Below are experts of layer 9 (counted from 0) of a mixture-of-experts language model. Rows are named router (the router's row for the expert), up (a neuron's input weights, with its number) and show model dimensions 0-255. Each number is 128 + 24 x the weight over its row's rms, rounded and kept within 0 to 255.
After each expert's rows: "gets" lists some tokens that make up at least twice as much of what it gets as of all text. This comes from a sample of Wikipedia text that the model never trained on. Tokens count by the router's weight.

# expert 13
router [ 79 136 103 153 131 109 105 127 115 129 123 126 138 121 123 128  99 124 160 115 129 104 161 108  92 139 111 134 165 104 132 109 139 120 120 154 131 145 126 132 122 120 123 125 149 130 155 122 119 139 123 164 123 103 132 192 106 112 153 128 140 141 135 141 131 167 106 110 141  99 122  88 106 121 157 141 141 130 125 121  83 153  95  87 136 116  68 125 146 150 137 111 153 165 169  92 100 131 148 143 133 109  94 122 134 106 130 179 148 130 135 150  62 149 123 129 134 175 126  93 106 153 108  74 103 111 127 134  97 173 139 116 129 107 131  89 139 127 132  95 156 128 121 152 167  88 153 131 112 105 168 129  92 107  94 147 158 113 140 196 142 146 109 115 160 123 104 145 113  90 116 116 139 153  90 167 126 121 150 180 162 147 153  98 124 115  82 142 174 153 124 159 162 142 134 183 138 107 119 113 132 109 135 152 114 120 128 154 165 103 161 156 134 141 126 105 133 118  88 117 137 117 133 142 131 150 112 141 116 139 122 104  74  68 160 112 108 142 182 118 145  87 140  74 122 126 119 139  92 121 137 136  93 111 106 110]
up0 [132 129 118 129 124  90 124 132 119 140  72 103 101 135 131 163 100 121 143 109 121 147 189 128 146 145 156 155  86 115 144 129 138 124 129 120 148 100 140 167 150 115 127 133 106 108 104 107 172 139  97  98 129 140 105 110  93 129 127 166 172 132 140 126 133 135 125 133 133 153 123  91  99 128 136 139 105 125 167 109 107 142 167 130 111 123 137 140 155 117  96 132 138 102 107  78 120 134 158 112 161 134 145 115 130 166 113 154 151 114 169 120 110 163  28 118 121 181 132 161 140 165 106 102 118 149 114 143  84 151  91 104 155 162 108 133 130 130 135 128 137 158 137 137 166  84 164 125 118 135 137 116 115 126 135 137 125 134 111  97 108 153 148 151 157  93  95 170 126 154 143 122 101 156 132  76 102 128 140 117 105 150 131 112 143 135 127 124 143  99  89 108 136 128  92 168 149  97 116 152  87 155 119 152  71 136 102 112 153 100 145 151 150 104 131 108 140  95 106 150 111  91 106 115 103  92 110 143 128 138 100  96 141 145 126 137 116 151 100 145 132 176 127  98 105  98  91 128 170 166 159 166 166 164 142 123]
gets: " and", " or", " &", " but", " to", "/"

# expert 16
router [111 165 105 150 127 106 143 150 118 103 102 128 135 135 118 205 123 127 139 163 140  92 123 128 115 114 159 149 140 113 131  97 140 111  94  74 128 144 116 100 105 120 128 151 152 115 107 114 134 125 169 160 148 152  72 113 116 127 142 113 122 133 195 148 136 138 123 128 147 128 110 131  98 106 155 169  76 100 125 129 107 108 137 145  86 110 117  91 138 151 144 128 121 140 126  80 131 120 119 153 139  98 121 129 130 165 157 143 153 138  92 122  81 140 137 136 112 133 106 108 148 170 134 138  83 153  94 113  69 148 141 137 151 153 108 101 127 140 106 122 150 158 130  90 163 151 147 107 129 115 107 141 106 126  93 153 138 144 115 150 146 113 115 156 169  87  82 106 134  87 134  75 112 175 111 124 160 110 136 142 147 141 127 118  86 127 107 131 171 126 124 115 136 138 151 102 159  98 111 114 106 152 172 144 125 134 115 115 110 104 137 119 180 134 150  62 121 147 144 158 131 151 188 107 183 145 114 137 135 177 130 119 154 125 159 121 138 141 113 101 119 125  80 104  93 106 122 139 167 117 107 146 117 134 139 127]
up0 [134 148 106 152 131 154 124 101 129 131 109 112 134 112 109 167 143 109 145  79 178  39 152 117 114  89 175 134  96 189 107 121 124 138 125 119 164  79 125  97 116 114 113 131 172 124 126  74 175 134 141 114 153 170 116 112 109 136 116 178 120 139 129 137 149  97 112 100 103 134 149 132 155 134 142 147  84 117 138 100  95 127 158 134 125  74 152 109 129 159 128 148 128 141  74 101 125 106 150 119 117 100 131 138 125 121 127 116 115 124 124 138 115 138 123 109 104 100 105 127 123 158 135 159 105 136 129 154 112 141  94 117 138 134 117  90 144  76 133  69 150  75 141 117 168 108 131 108 193  94 127 148 129 164 130 128 132 122 127  86 137 127 143 165 127 157 118  80 139 116 116 140 101  90 115 125 162  89 122  90 146 125 114 111 168 118 136 156 108 126 137  94 125 132 143 123 141 100 111 151 124 145 163 138 120 145 123 171 107 145 138 133 109 104 103 115 174 112 153 128  98 127 121 128  79 140 141  94 138 131 167 184 151 114 141 154 127 147 129 126 136  87 115 134 133 107 140 175 151 120 102 143 137 132 127 158]
gets: " =", "===", "==", " ==", " ", " ==="

# expert 29
router [134 165 119 124 134 112  86 160 124 124 128 113 139 133 106 131 131 131 127 113 127  98 137  92 120 110  99 119 141 141 140 128 122 130 112 167 140 170 111 115 143 102 105  92 121  79 114 118 119 146 121 126 122 117 119 138 160 115 116 122 135 176 161 132 140 153 120 112 124 119 116 105 144  71 144 121 139 126 109 157 122 160  84 125 133 156 143 135 162 201 140 124 119 161 153 126 124 112 119 169 174  47 126 132  76 143 150 145 112 117 119 173 145 142 132 158  95 147 115 111 167 122 127  87 109 129 128 125 123 147 141 128 103 173 126 174 105 116 148 108 126 154 141 184 181 151 159 159 114 106 140 156  76 117  99 168 155 175 142 132 144 145 102 134 137 139 132 103 107 105 100 139 114 119 122 160 178  85 127 143 148 142 143 127 121 137 128 180 134 152 128 163 169 141 135 155 138 131 124 105 142 129 125 126 126 123 146 163  96 119 111 186 150 148 153  92 161 155 143 185 128 126  99 114 146 143  95 167 100 147  98 129  69 107 141  88 131 122 163 139 127  83 127  94 111 111 144  99 152 126 140 128 114 130 145 148]
up0 [108  82  96 122 129 147 114 153  94 131 144 153 120  98  69 103 136 127 138 154 129 143 118 100 135 126 122 168 109 114 117 155 160 121 129 130 100 138 118 130 168 115 129  99 149 133  89 142  70 145 144 139 120 142 122 119 149 145 148 121 106 134 111 113 123 166  94 131 121 128 154 136 122 126 128 112 138 140 137 155 123 111 172 112 115  98 133 149 130 164 116  91 147  99 105 131 139 105 139 147 136 117 152 139 147  75 124 101 160 120 136 155 145  72 137 144 131 103 139 152 153 133 104 125 158 123 109 136  87  78 141 104 128  78 153 109 107 106 134 156 141  90 123 128 104  97  95 124 116  90 128 118 142 185 156 178 120 127 128 145 126 103 163  87  98 186 162 179 117 130 153 141 137  98  82 117 133 104 150 162  90 141 193 158 136  94 106  97 119 114 114 156 128 117 157 127 111 122 107 128 165 175 159 171 128 133 125  99 151 128 133 108 115 160 128 100 177 122  98 171 136 147 105 157 146  99 162 123 155 181 124 103 108  96 143 156 141 162 181 108 126 143 107 105 125 102 138 122 123  98 139 113  99 126 130 135]
gets: " a", " A", " B", " S", " K", " L"

# expert 47
router [117 107 114 174 121 127 142 137 154 120 131 120 144 124 114 142 112 125 107 102 143 116 100  86  84 132 132 100 143 134 149 101 126 115 103 110 120 160 134 112 148 123 103 145 143 129 113 111 103 129 138 173 131  99 101 155  85 105 140  91  76 140 133 129 148 109 137  85 143 120 131 106  98 129 166 141  92 117 154 139 132 140  74  74 104 151 115 123 111 138 121 129 142 134 159  99 119 129  98 105 155 104  97 135 102 110 138 147 118 170  87 136 111 117 170 158 117 121 168 103 112  98 137 127 111 109  93 131 113 138 140 122 133 177 110 180 120 123  92 111 150 175 113 120 132 173 154 168  87 148 187 115  96  85  92 141 121 132 136 155 122 147  72  74 152 127 116 123 129  83 113 109  98 142 120 162 142 131 111 151 138 142 179 101 130 116 109 125 140 176 146 173 146 156 117 148 132 137 131 120 107 104 165 142 109 106 106 129 121  95 115 182 121 152 113 103 142 140  85 142 128 116 174  99 128 130  89 160 107 156  69  97 140 132 174 100 148 125 153 129 140  90 130 125 102 129 145 109 118 123 152 111 108 104 132 150]
up0 [146 132 108  94 134 142 154 160 136 138 118 127 113 131 132 164 141 117  91 102 149 133 116 158 132 105 145 145  81  76 128 136  84 122 152 143 107 158 115 165 125 143 164 112 131 164  88 140 134 133 135 113 164 120 132 130 126 127 110 112 147 158 151 127 150 185  65 116 141 115 150 137 154 166 103 185 174 120  94 124 165 136 140 128 124 150  74 113 110  89 144 122 135 151 169 138 119  95 130 131 175 109 126 107 132 109 145 125 131 118 107 134 152 111 112 147  86 131 176 150 129 122 108 134 110 149 134 126 121 136 161 104 144 150 131  98 128 150 126 113 143 118 148 153 133 121 137 116 141 109 164 125 158 146 144 113 146  94 163 164 119 167 157 114 104 102 105  89 163  84 137 107 140 134 137 161  77  96 134 128 158 133 142 110 118 117 128 133 155 135 106 103 147  86 133 133 123 115 135 105 150 177  90 160 146 138 110 155 125 112 154 145 107 120 113 104 126  89 129 157 104 143 124 106  92 110 118 182 141 148 209 152  99  80 120 154 145 144 124 173  96 140 127 109 147 137 104 158 102 134 159 164 181 149 119 150]
gets: ",", " |", "),", "s,", ";", "a,"

# expert 19
router [105 146 109 129 149 136 120 146 154 109 142 100 161 104 128 167 122 133 138 101 128 113 145  90  73 140 108 126 140  93 138 134 121 128  97 153 143 131 142 128 157 125 154 119 159 104 132 101 123 110 132 166 106 110 133 179  84 103 150 102 108 146 144 155 137 158 100  73 164  75 140 105  81 124 137 186  92 105 110 133 124 143 103  91 120 140  94 142 139 119 131 101 141 167 140 130 130 120 119 123 145 109  84 125 118 116 151 149  94 140 106 133  98 166 129 163 115 154 155  80 103 155 115  93  86 148 131 123 122 171 157 128 108 124 108 128 139 126 140 119 140 165 133 145 169 154 163 154 130 103 164 134  96 120 122 118 141 134 117 178 141 147 106  99 160 104 121 147 125  83 127  97 139 171  91 177 136 112 121 164 135 124 133  95 146 115  99 125 135 167 114 154 150 168 118 145 136 121 130 121 126 134 138 172 114 123 131  97 108 101 156 125 128 146 119 109 137 134  89 115 142 125 148 124 149 135  83 149  98 125 148 102  62 131 153 134 119 127 214 119 109  93 154  62 133 138 102 116 108 112 141 133 135 105 102 129]
up0 [131 124 135 119 134 132 107 136 146  93  87 128 155 145 121 188 130 122 169 112 144 123 156 174 101 139 153 146 141 113 127 132 123 174 149 133  90 130 116 104 168 147 109 102 145 172  64 115 169 128  93 104 141 100 130 140 115 162 105 137 136 136 121  90 100 148  88 130 114 154 105 115 131 145 129 123 158 127 139 131 178 107 139 108 145 170 110  92 111 154 125 152 135 154 188 181 157 120 152 109 128 116 105 138 123 142 129 116 120 123 104 140 116 149  73 117 144 167 138 135 137 168 154 138 138 161 164 136 102 135 121  93 148 152 136 127 127 168 108 123 153 154 116 147 143 101 134 121 136 124 133 151 152 157 111 112 144 144  97 150 179 112 125 149 145 137 104 179 143 140 157 114 135 179 159 131 132 117 123 132  93 118 163 122 130 139 114 112 173 171 144 127 119  83 121 114 140  88 112 141 140 128 145 131 129  79 120 138 128 108 107 128  66 116 125  99 108 114  96 106 128 146 133 143 133 118 112 108 142 166 112 176 151  95 155 133 134 141 133 161 134 105 114  73 118 132 143 165 112 167 192 188 127 151  94 113]
gets: " and", ",", ";", "s,", "-", " including"

# expert 30
router [159 139 112 123 134  94 126 146 126 132 147 131 140 129 132 176 123 141 157 127 133 115 117 152 121  88 117 151 171 125 163  97 144 134 113 121 136 207  96 132 116 128  93 136 158 107 114 109  97 119 161 102 130  87  95 160 125  98 142 105  92 171 131 114 134 175  88 109 126 145 137  71 126 106 145 127  84 121  76 118  78 188 144 116 119 153 124 128 147 159 172 171 137 117 159 113 103 117 116 125 131  85 123 134  99 146  74 143 135 158 132 144 138 148 116 121 120 141 150  85 128 128 126 142 119  94 117 174 117 146 134 147 111 123 109 115 131 108  91 110 168 129 101 191 140 147 148 121 124 129 165 128 129 110 105 164 125 149 153 185 122 140 120 103 120 131 127 117 119 109 110 113 142 142 123 124 146  99 144 156 135 148  92  95 127 145  90 146 156 136 122 165 152 119 171  95 160 152 110 108  99  55 171 147  81 122 142 115  90 103 151 148  85 112 119 107 149 142 129 114  98 137 126 117 139 136 124 110 112 154 134 131 104 100 132  94 146 125 173  90 164 113 132 106  98 141 154 123 111 112 121 111 138 110 118 118]
up0 [109 144 119 132 143 119 128 122  95 110 145 150 168 133  86 117 116 153 136 114 114 175 120 119 106 107 145 142 160 101 155 131 160 121  98 147 124 135  89 129  81 114 157 131 110 108  94 115 127 144 157 125 124 136 100 129 148 127 159 125 121 153 136 115 160 140 115  91 120 135 116 159 161 141 104 117 135 143 114 116 123 131 168 146 107 132 118 131 127 114 145 148 117 161  88 182 193 122 141 108  63  52 121 149 167 139 102 175 124 150 109 175 111  79 137 135 158 129 131 117 114 170 115 122 123 136 124 166  65 131 109 178 123 145 116 108  82 115 147 115  96 105 102 174 111 110 122 138 185 150  95 161 144 122 137 107 115 136 146  93 101 164 126 131 130 131 137 166 140 135  81 103 116 105  79 135 147 109 132 125 138 136 132 133  93  90 181 146 135 145 126 133 118 127 103 133 172 121 136  96 114 114 121 130 161 151 133 135 148 112 114 170 121 164 191 132 148 126 114 124 119 110 151 112  84 120 125 131 157 137 143 135 148 133 131 158 103 137 142 124 147 187 129 122 101 128 135 117 125 191 135 138 172 129 139 144]
gets: "|", " to", " on", " at", " in", " from"